From a checkpoint of a small mixture-of-experts model trained on Wikipedia.
Size: 11 layers, width 128, vocabulary 8192, 20.4M parameters.
Experts: 32 SwiGLU neurons an expert, a softmax router, 32 empty slots to pick, a shared expert of 64 neurons.
Training: a variant of SOAP for the experts, 317M tokens.
Below are experts of layer 3 (counted from 0) of a mixture-of-experts language model. Rows are named router (the router's row for the expert), down (a neuron's output weights, with its number) and show model dimensions 0-127. Each number is 128 + 32 x the weight over its row's rms, rounded and kept within 0 to 255. Numbers have three digits each.
Before each expert's rows: "comes before" lists some tokens at least twice as common just after its tokens as in all text. This comes from a sample of Wikipedia text that the model never trained on. Tokens count by the router's weight.

# expert 32
comes before: "\n", " |", " and", " is", " –", " The"
router:122144139110148138135131153103119104123095120152113119102171172131125106193115135135083159044103128148123136071149094135110172114178146155097145166124223102136136104162183123149149132115158197101119100098071108134170111116116136083094124140159239108160191152061123107114068038126097098141135168110151111112120140091094125150137135112158153116151212134108114113123127096142105098115126
down0:075162114201152099132083155137153161137148160168103116168134166117126118186108119149182120161121158144105134165014092119129130173152132148124141080114106121148122084136193141082173120139124167141096115063109141115175116122053110116038100087105111168152157108100096108136170143144124084140075156111148088138120090155158061120126096102144184139136149097133147174106129141154151164098146
down1:133128160151142166151108109167167119162154090126138070110086076215091106169146095149102124071059185150112105079143128096146082071152137125214168117169105100134160161143138150135084156131167102146085176128142147104117104158134146145123120143095111142142154139169141162089152183079097082131148135135122112174119121059190188107153122084151100140141154095137126064097162143128104156112090
down2:187115144110142150102128110170150118091130189065130102052109112170226177110095123171129153119105160120161070172127100064167165160113082162116118163130091088138080144124095134145120108127133090116135081147155154107107175124097131072112142132094115141126147158167111120128154133204183141122165134197108118099192119116114099075119121148138097139112068173209132117127151137098127132099132
down3:094100120144185108163172096120078142122114126158182184203171156114166105036166107100156064180123149143123134122107138141122111155172129104128136046123144143153087128131134171109124138141126185085118149096139144123086128085095065100077147135108160114156124123170065106144100155165107063101125122153096104183122193143133171110136134121111126147141110129116135078063134107067169095149113
down4:120138110180160140146145148088149128143176131083145137169093064065134084101131127107147090161155188112105088143110107137119144145072080153084161093143078128126129102130098114201150152119048144114081119131178147068126116122088084150153131148097058125128084087124105138141108163153090117119151136169109139195075090101094118099152142179071131138093163147121180085067126138106120117076094
down5:145142070103135111088070151103140092041131137128128141139129198092205135129135112110147079165163100169139060190097088126122109128148100097147081185184086127118089128182150147123138180114098080149079143138096138088182105146091089115159133113165164133134108104134121102119105090178104140050183121094147154139151138164182123170086109125123131153102130186128142108130151127147123121158178
down6:129146126194114137176134139119116121135123108133126130079212210084117128090121112102131138085136123129068124168176091147119101111116165131123169129076161139136132134164136173153122146128179080122151120143147068125089162136114144176062138113153108140067130092136133098062050125154120116140188145087159198131066109104191099086122105149122127175142112114149115106157084150111158087172187
down7:109094126122125242162132186148115196135188148092090100148101099195104146073103120125149158113178152103200155084081133144107129141100131148117149095101206135146158130111122094132134129109119209137154130127110071077122139119105158138096100112090167143160132154149127144112107165061124096124089148139174123158140184165152086083111104081141159143136083102133114081086154119084130142128109
down8:067126150133129164117169115080147118169049093170078101107123142121109111142125108163153143112121097203145101078070105200114144093103169082094133082150052097131151107137186108112118156108120119161131103150137134085109146057140103124159107156143173173155117104142096135162126170141101178121093153109153104153108173100158152147168077101161057111140149202102131097110140141127108131192154
down9:119124088108140141114124180139169089150103106114154095040126143129102134135091144138151102153175166090111179045168092138122178101108102075132135101189088072109134117106130135148132123104123132195079065113125105075147076137190132092087146152121145072152120171135140119160091180111165148073122076138209099125126129167134109128131097170122124096170111140167163173109094154117116165164114
down10:192068173074126123179103139144084101121171122150143165150093097147113101144114159112108176077174151120168137090095110126065069185081097142141139103122164141125127116125085102151189207179107124091124111145156118119156164138139099113117216194090165114172115116123131136179122104139131100099074110173168070147155114059114122109113147113090131141108154186116117103100093116137126116099110
down11:099120142113076170086108105120094145132163101103140126175066111118109129172126064108165128156135127129087120149071113122212106186090079122151111149071134099145149136139077127166101160158076146093182170142176104096113126110118124095120175099164050082111127074139136175163080159104134078144073147108114142132122073191113174078128124104109134149111130181129116076122107145077112140167118
down12:123095152149151123146142149124122137140144150135121144098126097090136147072118094115133135115104153154177192109074109035190147140160125128104166131136139172082114086080181093109126091132112072135058102083173140129053155077131129090128132138141121080090123173101148165166118152106133157168124097102139131183170089127171112177097129172111161113157122156156067169063096057137132129091150
down13:143197074082088105101128108145129151147150158138101111117137125089155129158119150178134172103174162178149132095116136119150158105151104130136134111072121143106111121080120182102162166113128099161100165136122130124115114169186171182171001129123107153176150079100150130094094139134099118147091105148165151142174139100120078171140160114142090153106133065177164161135133054161083170154169
down14:133151094128120138094130113101141075112136123137153141145159144092103163164158162173070171096085124122137150096168179154147118119119182067165024181104162121151098118160158114160119099136134161092123116099183157129058125085149123104154119132207163140158177123097164158169072079147136148171153139114136205111129118101121128172078120126152147062126180109095160140161139120176095138160123
down15:143124091079165085151162085148114166105190181042117159143094150131171158062159168136194097118101128120153094137101163123120111152117065139133086136114143111161116100102173127122112134149036103149110128134119129145102108110084082140131101132176161136151103117202118119152165152130198116098128165134147155101134132140109153122109191117181178127038104181123115105164129144126098155075125
down16:111166122112138147135158108069053180174136111084157139139079163133104083119158080088132079100120095110115177084093161106114148130088183146146109139143119138087082146115120082059155074082128146130151065186135118166114137069156131175139109041103117140106111152145138129083081134126093186152152101145075095147157118145139179113136121072128154117158150071157179125151157120091103116120110
down17:138113112048120144135177115114166118116101110100186105111112144151120183130153102102117125128127087168124142072114102139110124127152161077156103174164151108115116110092041126100193089122105184062133132117127146162110110094154163124200127135114115095146138156166183141173098108190174120125110068104084128154122168119162100127127147196143030099119090147175140101162101140104101105084152
down18:157170124094117153111131141177156173162152098053155149181145134053106115151068150149065134124178091135102119122150090103092135116182109085127117165172123131109172101117074114152122145114163133126117192083154169115167161127145081116152161136115164128164155193147118136073135058167141160101075091143132163124046151116143114133130161143137079160065174158113129127129109096095099124102173
down19:173078117100122126120184109101148130097176178133175140113179117144136123102146164046101139147088130171150134076165179157137110133152160108103180143136137124121159111120165141135156157127127080118115140179056063104128148068086093126085146146093113150149133127071186219108112147151141131180149132086153142130142177133066109144089100099132134113075086116065076157099105106133127162163102
down20:114150147118177141132055113148205114092124092108088104161138146116145126103073060127109121141098183117127085080154158124143165152115112176069167174160083105070131126147146209113170142119114131141142123162137100109080123156095099098124061156113138094142158135132173190174144100058108133162156122161119076124177136134129137080090128152120133128171096195140096110140189122141143183154145
down21:138124079112154071159129171178133143077144114124160104130110119058133106141141136128136158133154120134145136166108167098165095115193127176091112058096169117129167127096100167098090140142087091148113108136127067210155112171127135093176136103121159141133150134108104047138173195171106144180107070128081053135153140160098104165135118149122184146129136138141084100099130070124110129114195
down22:171100130126137097161091169131135108105117197111130135110088070176147140149159076125043117124062126147130102080102085146077215141145123099142170108108129105112190109145151096111168110152191119146129076095104128160102176059135137138120161138101168164105153136101149171118168117132133170120102095127195121174173056126138118122156111101149113103136157094077171098107075132131107111169103